{
  "n_experts": 64,
  "experts_per_token": 1,
  "d_expert": 160,
  "activation": "swiglu",
  "moe_layers": [4, 5, 6, 7, 8, 9, 10, 11, 12, 13],
  "normalize_top_k": false,
  "balance_bias": false,
  "init_std_router": 0.00979,
  "norm": "rmsnorm",
  "norm_eps": 1e-06,
  "tie_embeddings": "early",
  "beta1": 0.95,
  "seq_len": 512,
  "steps": 5755,
  "dataset": "wikipedia_en"
}
Below are experts of layer 6 (counted from 0) of a mixture-of-experts language model. Rows are named router (the router's row for the expert), gate (a neuron's input weights, with its number), up (a neuron's input weights, with its number), down (a neuron's output weights, with its number) and show model dimensions 0-127. Each number is 500 + 50 x the weight over its row's rms, rounded and kept within 0 to 999. Numbers have three digits each.
Before each expert's rows: "gets" lists some tokens that make up at least twice as much of what it gets as of all text. This comes from a sample of Wikipedia text that the model never trained on. Tokens count by the router's weight.

# expert 2
gets: "08", "14", "07", "09", "17", "16"
router:605517556515524452551492484497417483516391469456510450492496501429493480536496532432504492496507477502444461493381507464501466441505379516574577440574479396456505545573509463537550480531480447525421514536409528522457532437608507508555445541481576568506462410462584472500571599590474449439418465494445482488518500460585591515521528511439382484543485445464486521499541508526423463462485
gate0:421504466457481468569510514504580531496492424440443468426507503471520450390538542521503492473508561475608489572493436459465482461521557534452547512481366515549482542460473431524427475569469472481347495452460493487561432474529458505536491563507456467475437460551364522493507514477485490495461507495490505434545495506519586623441459519625543449432530449406439559445438543538500424524489
up0:467407428591506556504476479464657382502483462484588525493468534467558513537500584596458380547557434550509495464495464466560469428413522527595517475429419473512488411502412594523529445532475509506539485429554499497580464526508454539510489526537409491481502588484527550577444500492452542471528487508429447559513567468480503515479430488506455441403544475531508525468486443473545509556462
down0:580514416531450505543485462360516432481485466444570421463565557335538501521469455580412414589516451563506560463477524527502457513452517524472445481546475521539517587476423506524503472456440457513530463502515503555546487545409515506563504488530619579610463528499466544522557436490551529531538458553532494480565535540510449442522448541524402512455458405508456523523562468518566537538484
gate1:461485500460540508417458460573544486456509580562512496426434457502484525515505420509490450554576479494561431513498569487484491470358517505551519458440478504447516400471462447414507486520567639542476547535440420554400546562478431376467426516455521524513531536500514547526546559536478541535461513465477573532474516457542524539424563501505478612449513543496585460467542514402589519523435
up1:560506494612419497560493553536477568525477474531476534593511576463469498490522599536502495481372508518434577493490508543504525517582456469478476589530455454649482576511470543625569546526481405501499432496527529458547496402465564618513541487562435509452479391405489495474477475457501474479521446563489486467534458533496475472611547492488497482567532541503460551430503489555439508464544
down1:526451395529471474556481444633410466491418457500489582511579547526624531541455537522483486468480478541439519465471526489522571528543538534534524532443481428545460442403464495516529550471515569567437515557580437569513507487498459503466398534491457516455444506433475420508561515459469477587586421515431492437638546514544503497531564505485511537531476567582470482559487524550488476582419
gate2:423504506442540374532570569449539484408458531572474517516537542575531506527552503516507495527556441547546493518528517515555470450383525571431448588496520490435503487532556537540480381481527568399501498552508474492576507504407483514424516500545591592473602545438505571481482522517516543493583476560466532655466470488577562475489476543446523462550429528475484583467559494522518485513541
up2:482409526464500454506490481464515531465500482573392532459515583509525542459537459584613474472518509595555541470515526496515532507423523514486442450480462501381558591571524459553505507469605501520525551554542496454542532481387493450436515509542591516555573465499482519535481525468515566399567477508508516604444429473445496385485510520530549557421450607537485553543517523556560477417575
down2:581526503530447635560531475599458526403531473483468442544445508573512480529539521384552431476527427428570507542583447428531545499670532478517525465466523504481544510546450432532535544531500526567493530514497477527477531518624497533506527508549496412491553490513533491576559530590474500539506541500562440463471402519450488485604533416567515537532501453450499407481502490539488545418511
gate3:536515528507481485549493472511566521597418517511551531512507401512422444502386521560589471441368471497515521484543473503460472519538469463501452514499547573437499541554434547506470473444464555509417557486568501542470549526449537435389575482469481563487555462529575572470494498507439469530536519540609509506440514531517521512468498286525553425527499514514612515483442554522470530480460
up3:582523508442484533489486562468516607490571522479588537457533568495485588476448511564429591477489499592492491532477520489527477602443594498422487472485557460511585512453498418504403543483578519444429497563432458533534505451557495462480460412424453471469460514433479500406452569514475412457563514496513625588506498484490529448436471456492461441452418606427514453507473515560528493499514
down3:543580547410477509509532576413464533450549470589527554452496450541500472526506560523543489500417455463537468582483559490549471476591457469421488527598552529370465542553526422503522486525509480509544628451463476497488521483471475430411496475536398505504505492468595503476545541502447473450524408512571527415451569530433534558555479414543529464514525611519547564428555566521470534447492
gate4:519487413572537565463483487532590483613491538505526565483495500421503524435451459516476406497506493520507564481434456357510504496523485571534538483586428601547574413609525476542472492535585377424399494467489379531496512505498483467446535450491433574490517502514473527578536566434539472522559474476533421518581546573458446477460490426508527547532533532494499481492512553454499503462438
up4:414458491478391501610533471411501540433485497494513497492515502445489490484530572582480524493445539428437455560511514480497604496464444479528498422394444518414437511546443476508526561552434495528490524553476454451621480606513500510487486464511379471501560419414500468407504417521479470471508492481528451549477512455399500524553475573539518514504652531485494508593509492494526534471400
down4:465491523489437485461474400556497538475511476554518469509529533416497520457440538547503597575397526487497482543451493456398512549530543558489546474493456555548353408496430495505580478555403511427443511504475540503547542512533516513508499445518514470439349461544519485481520406410506583605519577501467587520583443506554463525458519533500415487516501505550543489602491420445470460530504

# expert 58
gets: " |", " (", " first", " United", " Best", " New"
router:503450528373547475413471534461571447483545433473514535537442495554465406564592502489491490430535479536549481395484562528525540597467586567552490465566489575470556427527530539513434444499562530499546522497437387552591540538458436546474532548552402489451554557484518461445519434563453579447525464433397511448461536450505521526493508547520560519493533431563462563468500551535445527488481
gate0:473427481528476540516494518629635565563512408473464499413537455440560516439457490488517473482534511565500476473397535505551569525596483527481543504428530444528470554574505467437410529491543496465524522533474549540464510469466607425466470447522512523537557579386507528582503538613530554432410518565457505479494498458430454454477507524490595448488479578491449489422478539526484564579497
up0:462449523510505497438565481671557536519503472565491477455488497497522465523337482495531475521503506419553492433443464514430554562593557580556416487385473567493398462501514538367461496522488563523485499488491535533495482404456542519532549404524520559515515420484508487430542483525440495480433547508473438481522510482482376515505543495428555469521431518521469489524476584496538555572538
down0:468541463521464577485510550483441507482400458466551422570535481522505508535518494430609604538493563429520496582434531461521423467510511602456443564356452486504418526515486501529509474540480483424515403478539454526484403470484425589457501458451547513493504533451625465426525453510526436475445526542584523545452486568484500453489454457519464530432538461466427580492485491450513440603531
gate1:440503553455518392583513438553520410506531603494532510524554508522542522574594502514431465600451555554621384485513467445553551518451450480483554463556530494518473481515531407528558553490507500554523534537489415508449468474578498472452535535499467514558452515473500586562454550428542581417504479483521476564613539550488519511516519557464479496512452449590601512493600419508431507486537
up1:437450566453452464523533456519477439534499508477502466500544585494564419500578467542493475531523560598545377474442462398536488561439452489519517405513521500468437428442479452558534510588576554571496566518423462543453480495544515399393550476477456530509495534491567528524510518456596556434509469502423405554588456601473520518500536501470498425501422501531570482489546483493379497519507
down1:543503485502490506460496538559486568557483436529484473427490381448534438476452510581411493449479409537408510434606546490395531538469491485606403542518447482519530491559447580513584479423428517534460536569543536506478397594487503569498524504484472538501523477504538521448429482477463523549425436523548419508502454527485498448516530439507544397459471462450423559500411557404515448460519
gate2:462517538423392506510478549574492541509492503482513455454448488590468534519528550574527508586503473460517572452554560452541511501427432426504545550540523511552459547607602458463647546501497495517527493503521581489471496421521524470525503534518498502478534517502466557541517588555485476575547444514521510486528486468539572473504500473415483609550423510482520529483532310446465425585602
up2:448593432464455491514479521494452465563513509528448497522477567493480562455521501532413441502491532559522436446576530519499448460515475469534472474467485459553561434361437472561456569532511512466558504513468523518535461552421701514367511371462584472437529491495472593478530535482461464507526553471522511430574503602458521558493446546517530519450460482528466455479532467494391453528519
down2:495398457468472478596451480548564443515492492476492544558507605492550417478426503550536566524410529584389412477496542562469513454449496474564519471489518548475485479436562489475536527409524543491552503516467414524545517454455539609562569544551399543553532522582457509435498420442506429491453444491473461482589548452526536607477471514570471502510489540602497478522440509414418500469522
gate3:469453476488471461417482372539576508483550442501478461567504504359555538505416462461481450548524464568458566513485466507449545488469407468545495576443558540491576449536468494489504492524483532485483530461578536516520352458472591516548498471558515572555496542580480549367490473464475491479550464555558574463482480454483460515472585627476539505564523520441535552535542535491416544552569
up3:480462535509491498523551513455412554477516486513449593444458440497507486564559505467455554559426581526591464524592431421480398501426512455496514418612458472597406421384422518507475455511481626521507486542549460551556476603506511539495376445447453521494496559496467460588494539576539524530463437433489503404501533529480539522490487491560525503473504502458506487457500482534439435475514
down3:612467543469501510573426473524511419450484508579408450438482511441477433486514537538565490560430520538558531489416439445473465537502563627458517574509470413534521443468521482497457402493466499561491468447508557486439615451528469525535557597412460472459496561491452486469420485524493523507438515559447400524445533509483563462494431529494466539572511496546402461419483495485492445602432
gate4:421538386442508518541555507525499461441491641516454469523468472571462497478519394510493569529479411551513446571470517574557496380497438513489455443446457490484500524527499488431483541428568499472430402518501598485419504457547522486513466462477456614498537525495461529526482414472521616528506553454477528605550495525444496438494467572427500473508560466475552400490481525425523413514445
up4:552396492467554451475488498425418528496433579485447495542541462619510500485500442563539458496585506518367544549439501481420453533540565437469398514535461462477465513548521464433486427512459513409490519518457491530430419462501570473470509513490497475505490479620382562467579416444505473526458526559534511431426501453542498463500509443443593488458418540480497410554522483418489501450542
down4:526452485515481591448443488547443562419497521525445533478501476475511468509543432499562474526537580503387485472510489432435532530451465433461401473507431568613516486593530476574482536527487540480492454430574466502410450469526555540491559516459542429538520601489534430516468510501529466493462408511461494595554494538434410498524518363476472519544400604505563512493483501495448458619466

# expert 18
gets: ":", ";", "):", ");", " :", " /"
router:449476470553430512498595480571494464505527471592520417441461553408552596506541465514427478421541486441493443494611437554485479529474472543479493433472501412550554524501504456553574504504472485593552515542610509561572567553445496560504467468431481483564542579473443473533457580514590443446510438499545469556487470566601539397409545554498515448564497519497459506458535566534491536469510
gate0:482489481525471546468409563431547385506512512529495534409568489587512518367603495497511437562473535499556467429576539534467599463486437496583538415463450545559424509562507482541484463495454499481464596554476455557561477523493589463450477541566499526556562499505475522555479487544460510556587465558464501480602430502514447512614538498497460555474592477477527469403507556443508441530500
up0:469566446455515509504438552498458358553458590450454570456470521573607495432527491537505531520456447478538552463421505566439466413476421416514477496473484511542445533530443470462503539524527490576544607483501549446427466458439511626560438519492566397546564574487571537407547504482474585557500479482493492529558506606472540434496507478456470482577480534481528508482476501567531426457529
down0:530489584516533393496556481438431519527559397544486394512578516391528393505542522432462478453566439523522540546487505514500581522441471564493494432549489502584623510566460471504450473469504565530477521564472508538540465458460455591454557418516490574555500474461548555507499458456476471477428518534490491605480616487512558517612489464492466468446550547460524432538595559463526485459485
gate1:510562495534459411408572507515520564535496518539509480482458529444529457474497448543547471503455530490518605565520493480482553531521501598597440594486546485595451517492474455461443511550498510439555422488506550499464429420492532548546484488377497439554564446504599416519396530500468492415471543530553419511493590430473448484559524464471489548500546452440497382451494535452419559438420
up1:605464480521499450457541542492430561545511576570590651532579499590382455579480456583538446535569513518535551514598532438466564450525550549502556454514463482523495552421410491530437572496501521598628486484510548584484426519517506539471463553481447506518520488472525506483537475492522473482478539455514442524488545506498525476548447507458524538615578439434489495479496452546469586540481
down1:522490445489510488486474471541477481526512412467431552424423468516476498541510443504383441582484540529414472550457450445472476485440440444608564550597429429498494443547473548604459537464536482553479591458508503482432426473533536456577419460566404507503463483560498510400550400520522495521515466573545461507497443511499424497482398516459486464454447535476456556479455534439513560383518
gate2:440536516516435547570469582477472548536523445495496453504527534542472422536493569550452498509498578442412436522509460505451473389484480505424571450468532485480482493506547567642474481449476484612481599450432461501494550400504498390526505406461513526559496550600583485501490471482410521544505493474427492504549397543402481471601509453530450448464514513467510567475475429478495443571523
up2:483542482541576609575502531396492528433508526544543540555458487476493472447483584473508427472482493492491581544462574496512458515472562502500516429526489427508441498492424485447488416392476616486497468542536517468532589511497460449508568485460565542464580546500442476388504531594485519544587460549482526420544529509465471515535518361376481426436399458512515557451446516456509486534463
down2:546545587457557553524555474393532373442477551573563605437441501484540509428526486556500463527584445504564499492463496380432529514490556465502554510454496413479456449389479496439451482450571466525513486409475554535484506476496393492504550584584432537515609393439467552467467461567558476512506515516471469475463501555503462473457532541452530534435423533439489493494536481553479485439514
gate3:494439558466547534500409601441507498433456411512572456486480408509578482429493621545448496515428557541446427490469502552468514470414567438448536482578505405483560544530471588493496526454501525558491394529516535461459515458455429425481508540543473467502482489491454506449526424506440511445503451546520456477501514481524543473589452438419453547550522468619519483425514421394448447513443
up3:477476513530459497565463517466559383460529498524626475524440475428514484456556435448563522428420568495489530495459482458532632463515562396523579558542540427424539473528511433424485469525526495513460423514486504463477506487443509569509503555508501508510589481443538549552492439508471459414503599465563511438475483529504520373526463487502422490571490451447551408489491398438463502539606
down3:447497449474536477572470476486468442544492496397457441438549523483422578548466488562465497521506556519458516483567526601634453466560529607589486497556588516484474500525441600517500550485515535428489456457478464563504509418347461620544512561454451493510494533424523559417470600503472516423429476554573426493559506518531588460510535521544549514445485494527503500447555502498502493516527
gate4:538512569398512518443453539484554528490481517487466549528514569502440567501482489442496402526552517531441425538469551394548541470449529466534602482492518574563463498526469524470503573505537491608524538413534453518402408460560555437490453507552576426491499475555529556535444571498436498467431579545591500540450426561510445468434410443551576532489438449513503461436449551515528496606522
up4:530499547430505544428529486480504534484515576493484532531487564497506546544531471413518477536526543477417425485505448408580508479401559473478612484498545582569473499503533472494429543499566531554511592436507449515411467496538515376529537408556538470463450392515531492541478560478362535489452565574600469552488455542542420509439384397555528514498472470524508505482454526469519487560520
down4:517435484477526469518507516472585544501572552451461510469527426411441433512482559484503495509512493442530484485531474490620536486496492588613556470576512524435543445438512455479482433459485500447496460486498479422442563510462454462485562418434513427592554526458444524433519612542589537548457420495461438550538611517551542589515590522454489529398493502539470526402417489492532526591515